Weights of a small mixture-of-experts language model, trained from scratch on English Wikipedia.
Training: a variant of Muon for the experts, 4841 steps.
Below are experts of layer 3 (counted from 0) of a mixture-of-experts language model. Rows are named router (the router's row for the expert), up (a neuron's input weights, with its number) and show model dimensions 64-127. Each number is 128 + 24 x the weight over its row's rms, rounded and kept within 0 to 255. Numbers have three digits each.
Before each expert's rows: "comes after" lists some tokens at least twice as common just before its tokens as in all text. This comes from a sample of Wikipedia text that the model never trained on. Tokens count by the router's weight.

# expert 52
comes after: ".", "re", "e", "la", "o", "a"
router:092140146118130107147104145112146156093115136110144116146133129118151173089083144089082103121145114133123114117099126119105116139118137125128155137153173184147134136164123163179145107135129171
up0:111147101137130144120109133140104119124148165113140138157142179141122125119165110153111129113127124190113126144130100123146085125127113104093154111171134122142103181121100104099093148139057127
up1:138158124139147137127125146115132111112118158172137120101151093153126186137137125131112144145150097081102147083125137139089156125108099116140178181124109165132144125176069121122165137149097124
up2:098160161124194137168106165127105131152128111125141123129139124104085128153147111137154158106117078115157139097117106139199103095103158095143120111118126110108157113155114130141134117113120139
up3:105115164128161125112152116101148101119102132130153148156140108127154146132176131132149094164169113134108122127139108157152076076151168128107141116144108149094096142077091172122109118101151168

# expert 7
comes after: ",", " (", ":", "\n", " in", " 19"
router:131150113143148146110143146077174169181151119141122105122121141117115154107163133165109144126129104111132110110122101145121157115111118138104132178150107174148127154140165154157080112108118127
up0:112172141159114129084168164076145132165161121138133123128122132095086160100162148128092136162112097152118110133139072105127136103121116138093144126144100150163148116138126107139138146089173134
up1:122142149150127109161093157125161133119146102156127139109140137088083154111156124075108154138111111078173096087140097106158153168094116150109121141112143147116151136133130155186094154098130139
up2:107101130156145109107139110149124116123145109133107135095111090183162143118147125127125114125092115109170151135151139126105156115089127102098148156146142130136151115125143110195125138108159138
up3:129128104095133127132118137125143177150175117127125115138169135070118131120114182136105155127113169129151123119097148098124101133135115145133135177144135116107154108145173141134152139134094091

# expert 13
comes after: "ed", ",", "ing", " and", "ated", "ted"
router:092133149133127173111130129105145141120106141160123071145077137141124115050108151145089132152140120106116143096069144147130101123121120149131126152111138139140126142167136140138130145119130181
up0:140114129130114149110134139124124106125186111142128139180137126179174136137161155155099096157118163116148115127145122175108127129081090120121117212104106135143110138190106116131146126078122163
up1:103128112184136139120080114114107100120072131091119127137126101113156137126106108118138086109132127137133161150150137142133117164127140129116122155150155106129114140144174099134136173096095159
up2:130103163169097120126095109119101177123139151150095142122073122124113128128110110120140083117093158147107136131102128136130131108156089100097176132161156097120103156112160128080116152134118143
up3:099134128139141138103178141126066152118138097133134108133125125124130131150099136118126152114115101124112163175071109153127139119116112155118159115116119124153081133117129136099107107186185123

# expert 12
comes after: "\n", " 1", " 0", " ", " 2", " 3"
router:107125151121133103124126153108143124134123133132126059111134146132141159143127150154083116125155131134090139116087115149133101088129075122163118127145126133139102163169156148122083086096095122
up0:119130157137084098155120116157089115149111150136125148115175104123117120064179154103091117126132145146151133133134143107083131134152115137173104156064047128165140135119099115112087094129110137
up1:130122136106125158116102170157133134152132197121123101179169121097121169111135139115139114103143109117099133102128138125122093129123089144088095146091073131165101117156138110189139120145112138
up2:135164166118144093116091167132118175166106148093140155075140093102107159136119169113167152108139132136099152110104124105102118111084127120143165139160118132113103098089130095102106143136142151
up3:150101141172084122129137141118153165128119132099119091125124084142134103148134138126131132133161146135100102096114129145093104086158086125140138151141163145119133176125132128190098125077109135

# expert 30
comes after: "-", " ", " (", " \"", " N", " S"
router:126136113153189089112099145083161132140097110076132121159104128102112141114144128123132136141147129133101141119106090147183158093118130130108106131111145143127125136129134157150099094110091171
up0:123164111162126120160158090127173137124123094072141133154149120118094093099148174110152146098122112150088138140097077112158162095161113153108157117105106111140143136129122126151124111152102127
up1:066134136129128126173117090113147131099084109119144136152122141103144121084126113101186159129121121120119167102139123102148145107109121103142085136121136128140163155100133132152105142141116121
up2:154094115141162135141172128125133134124117110121103120140151131134153110130155141120168149135156094095144124088151117118124135185141135121125089122104093102164099142172146146166123097108103109
up3:125136121114127130110121188124127133069184158093125137174087133119108148099096126112118092126099138168135156124121096095152116099075091164089132202167124142123149150148135124117143151161122069

# expert 39
comes after: "s", ",", "\"", " was", " which", " he"
router:113162129132120144176112148136116170111109136117121123100078147142108159102110143144091120159152134107119183094119087150123107103125123114136113170188130155184123127144158181125125146117100134
up0:136080107149108083155102118113121152122141115137135135084128106141098136132092172114124167137123148134103133140075125112151123147167082116122130064085132129145130098119140130123122129152094191
up1:142147122136139135166098153127128123160117157118141183083130125126128170131154144107080129145111110119161149154155092140129160142095121091110101106143116151169104127158095120103128145110123179
up2:122120060095146165121093128116115138098156157133148173140130114127140121106143129119075156182159140107121128143153132170122104127098122135141118167149144155118103147102109087165095177089137144
up3:114126131108124178150089139131133133138159062097116144127147132119114143126129122148100089148126153171105087124137133116154122118129109101151129124128103118136125114107142147148155133066150151

# expert 3
comes after: "o", "i", "li", "ro", "or", "u"
router:092098144140148112152110120120121164162074117072124126116102140141141133099123166104060133143114161129159098130099122124137174105102133139097138153131143129165092121125161105116106103148131145
up0:103095128115116146183152128172114167136127114126114141144100122124123104141115156143096110145121127103142126139092126170090104166130153119114080126118119135125101125152181099131147098158062123
up1:160114196110123110153116130109171141139104144058101126139113128120137134099120154157088111117109140109139125130108124154099102139106133141137133086147159138157084095126118120090125176136100109
up2:049120091153147121162151136136131112128146178121132130133112141135120169131144141089101107144156084119153140127099152142122132162139120150148107124127107143135118154134134102088076118147108128
up3:152080112134136174153101122094113122117133145125124155097108132134097135122109165146111104156130132138111122128140117122089167133133128108104143103171183166114130106152157113121141139127139134

# expert 0
comes after: " 19", "|", ",", " I", " Ma", " ("
router:137151132120114135126129119114147128139098142102127114118093152089141128093164172101100124157169140105115138132124127144100152141141128135171133152148114088150106145129133148154105100069100144
up0:128125104154108167145134124116115139127090116168115106121164132109115148078152138129124108158100144122161168132109108110152111124136150156148132129121078143125127139131113143116126122127136127
up1:140183134109104110112118134110130119136113110123146139125106112110094118121144127123100143135145129170164112105141140114123116127094118161116167155132107093126119113122167124130105102137113131
up2:145128146118117116144115162101156117089124110104131153101121137125112131145108144100108131178105156139103111084120144092140139132174151118088142149106146097140115102099088158113154123118095127
up3:163184107144093116120158128120132167115145172115104098106098120106143137118177113094075165142141155134142097079086122137129117119122138152138131146091127103206138103126114122155145128092125148

# expert 31
comes after: " the", " a", ",", " The", " an", "w"
router:141122125121143151116147153110111119129116136109103136137089164163147154105091201152117137136142095093120092134110147117156140125134115130099119153138133144151092125125137143112094103130088139
up0:159126066154127108175133155106112141148089102127175078152154126155158085110070124130121127114141096144139109127095162161119134131081143160129158127130128125123141113137155139115155108091164122
up1:167092155137167176128096118104085135156147147126129096146123126151153079086054158127139131116129145134131115115093194122135151131143173100106108169143126131150094101086118116143117120152084150
up2:134120160170159151128129112105117129134134171100129109125126130181133103120137151157152113184117095096143165165141127100097154121136078102128103101139113117158105146122123119119121124137110153
up3:175115113167162160077132148106137149098131092146112115096166160137122108116121123135103135120157164138110119117136134092141139120126076110155129150132124118131127134136162155104086135179122125

# expert 41
comes after: " |", "\n", " the", "|", " a", " and"
router:073112149142149126159126136125120126136102155123130080131117129114149124081123162143104162107185119088113112125110108100145124103132081085129155153127122110119121124192158109150131120117118136
up0:141152118091135101123099136134149169142092103112172112172115110145140137124121141120096119129121172128104093117129127164142134113154070118098103142142167149094146154073107136118123123102087083
up1:152079110115110115094094110128097146100120092147153114104135168136195110173091130126091146114111138158132146156125145115136150156131154152111139112158118147099153111105164143143129121111104093
up2:077144145139122174132113116146200133133086136098131145098158144142138105144134167147110150119120135114124113142141105143124134119126121125125072109133091135111114156107198139127088185103167141
up3:132110140123130131098120115173133169139124145112131084133130114103152087094144117132134136108136138100167108157101125139116098136156140137072143111121108124151126121155161133096121110118122104

# expert 47
comes after: "\n", ".", " (", " \"", "-", "S"
router:101103143170145138132109137113171141159094133078153116143101138136142125134145143117099150105153122146132141154102146175143187103092147152166157133121135155115144144130129156128101065101101152
up0:091095107144136107123139145137146118125151138108116166126092151129110157091116170113132149141151106163125083128077116150126106123183126121136135111136095106129121108129098144130076109126123133
up1:081153120140106117141083167138125127091118164123164101162113167160111114164134105141141128158147127114144151156106132147115118130127170139163127122139132094107163140119134116134105135104112166
up2:134148103127177190118113109104084138129141125103133081130135087156120179148118104131104132118096163126155140109187116138098154110101153144133125138126118146085090095155146161129117127140119132
up3:148168126122120153141102134129144068114132157091101104122073118170115145138155159162138124139108118130151143131132127151160140143121125107091150151149098175162127124079147130114135148144133148

# expert 14
comes after: "\n", ")", "\"", " —", "%", " 0"
router:123144178116171097163122180132123133112092130088098080163103145105151132134145157123104137123143142122120131103103118120157132077105095107112138104139117148139135185161168178158104137104094152
up0:177130113122144129136138166119171146144091184123109115093134117110135098120148105128094158127145116128128149142131101147137110126135143138070126083074115141135118139139105113117067159149124125
up1:130117164124148112150120181117102081132131054152136116085078112112136110141129146153155158089137153103144146141137125143171129112107151127109151133154122171128117122156116175105097111128123123
up2:087134135096123173142104163137085116106104104124097093152114104126121160105149119114114132125116176177153133113123138145121112112117146120101135147148121154121140096131155121158072131148126147
up3:127152127134105152154095149138083160086114096096147155148119123138172105153169132157122121106137124127128140177112119115159130137141126147111088125148132110167141131199107130184136084156116091

# expert 48
comes after: " 19", " |", ".", ",", " (", "–"
router:108128169173120134130117114129162123182117161139108091131094169120155161129109149120096135140110139103126127111096106130141145091123136131118125156172128123132126153137165104164117072122089175
up0:080173110193140163131119142154130111178128112115100094141118156119125147126132146148100100099121149167135113079109137111137071131140111143136138088126164133106124114148154086128106129132078165
up1:118121158162143096112138113155120123104129086148131149116095124125139146189103140152137128107160099063114128127136124115111104136127105130128127120172155127175143087124116128145137097126156128
up2:097116120108127141114136082159105153192160116128087149165113127114126140124131127136135139145080141129116119117105179140081134106130141157144134144110126137120126126144152104168090126110101152
up3:135144144106095122123123118146162135161147143160120142146116131160097130119136166155127111123090082108135159119183079120174146141168146134101124115094079183118077145155121108170128126098092127

# expert 57
comes after: " the", "-", " of", ":", " and", " to"
router:106090152138122162118122173107148150118128131092086130181103128112119153098109164116098093117156165135135156135111114123128126135126109127114160116128117188142113145126149122135110123104126153
up0:089147142119090142122100162099139093115171141121130134167121125141138128122098141096091072155174181108131119147193112128119162111102128109101163119134117129148125147142126119092163109105134157
up1:102109146128158187133122103104140086129153138110120127151142154100117161131129109117091099162165114128139159108128123144106145158114124130122131114156111141152141132108153110118132131102105130
up2:137136103100135073140148130137159156164119144109097138138123119134115108130108126122093123142159169143114144127106125135106152134071137091125122121100144122153122116172091151149080138103078174
up3:129100166144140129164123140126145153127116146169101144084098117161136120108136151101140149131141143106120146155130093071135139138148082096165094134082114113165143090154098140141106125105120147

# expert 24
comes after: "s", "==", "ed", ")", "===", " Born"
router:082127163120133084157127161120163141137123182120074082110092154127135148130140151127107094136160152092124118131122148139158110102093106148126127188109121157129148165129143167128127107125111184
up0:099118090103110116111113171112155100102108172126089099137139114105146124107097151161154105077154062163115119123116112121160117129142140126102167113127109152129199115114124145170132142148141110
up1:097177133159125189144137129146131112145138113129143118129115116127136165131109081098129122101181089111110122124117145124119179099100152114089144106091148131159145148144131099116124137152093161
up2:144122151131096184092132154095111106169116107104102105127131116131123129146090085203085122117135134146171172106149160159114083125132100124091113109147123101110111123128163118186117139146084149
up3:108158158129111094157096116116137109111123117102141087090116152124143128150123127097163096104119117109106150170120128107150127096123152148154134094079125099094142142139114128144134136159147170

# expert 61
comes after: "ed", "s", " in", " to", "ing", " of"
router:136102165153190119143088117130107143136127141133109090113129138127143104130133132143123129147163141109107105073113113155124130103103115102173148149108167148130115131110123167174110124101136108
up0:115145098137124162106164136117082116130171177117158156191132122160104130122145107136111138144119099106121118119130119106105124109156106103163167145124136144145121139135159110100122128120125101
up1:100113135126103135117101104150124142123153135127069135132160154099169108131130145112122125145144158125107102153128092132119137085105109125124127110129138147108160121130147186140077129100162140
up2:148113141121158135158136156139084101140128119145144118111116110108101111123123158167154148109171143127139118079138129118149117116098134168129184152108142154154102125175091113121113137091147132
up3:087151097120151094164197101100113129153136098102147128118131096149135136127112122097113135166148125138109101124098147104109123121103145169123137086116100102169133096113112102133097118143134140

# expert 25
comes after: " C", "c", "s", " c", " p", " P"
router:118143110176102134139109142127160110132107151108101098097077174100127135141085141154109140159151100141129141069125137161140106087121151112097144186116163180146137135166151164130143085101107144
up0:114096107162129109139150118118142149134112092123155134143089159092135106162162115145133105100127113134165147117105101125161108090161155120121092189102119190107093157175135151160109104150155141
up1:133136077174110126107096157167129153143127122144098109161098148125118133143141157144125127102105124127156132066103134110125183099142103088130138166161129150132120117162115144115121125132156150
up2:096107152122107131093132129131138136150097151095108098146131134158146084156115130140108177127156087143155153084120146140141130067100133139118141151142121137133165160140139095173131137103134144
up3:167152104131179132135089103151103106123168091109139098108135174088131142169135114082125110149115129145138197135138112157134140111103161162143100144148136123123102149146151136118111105113123100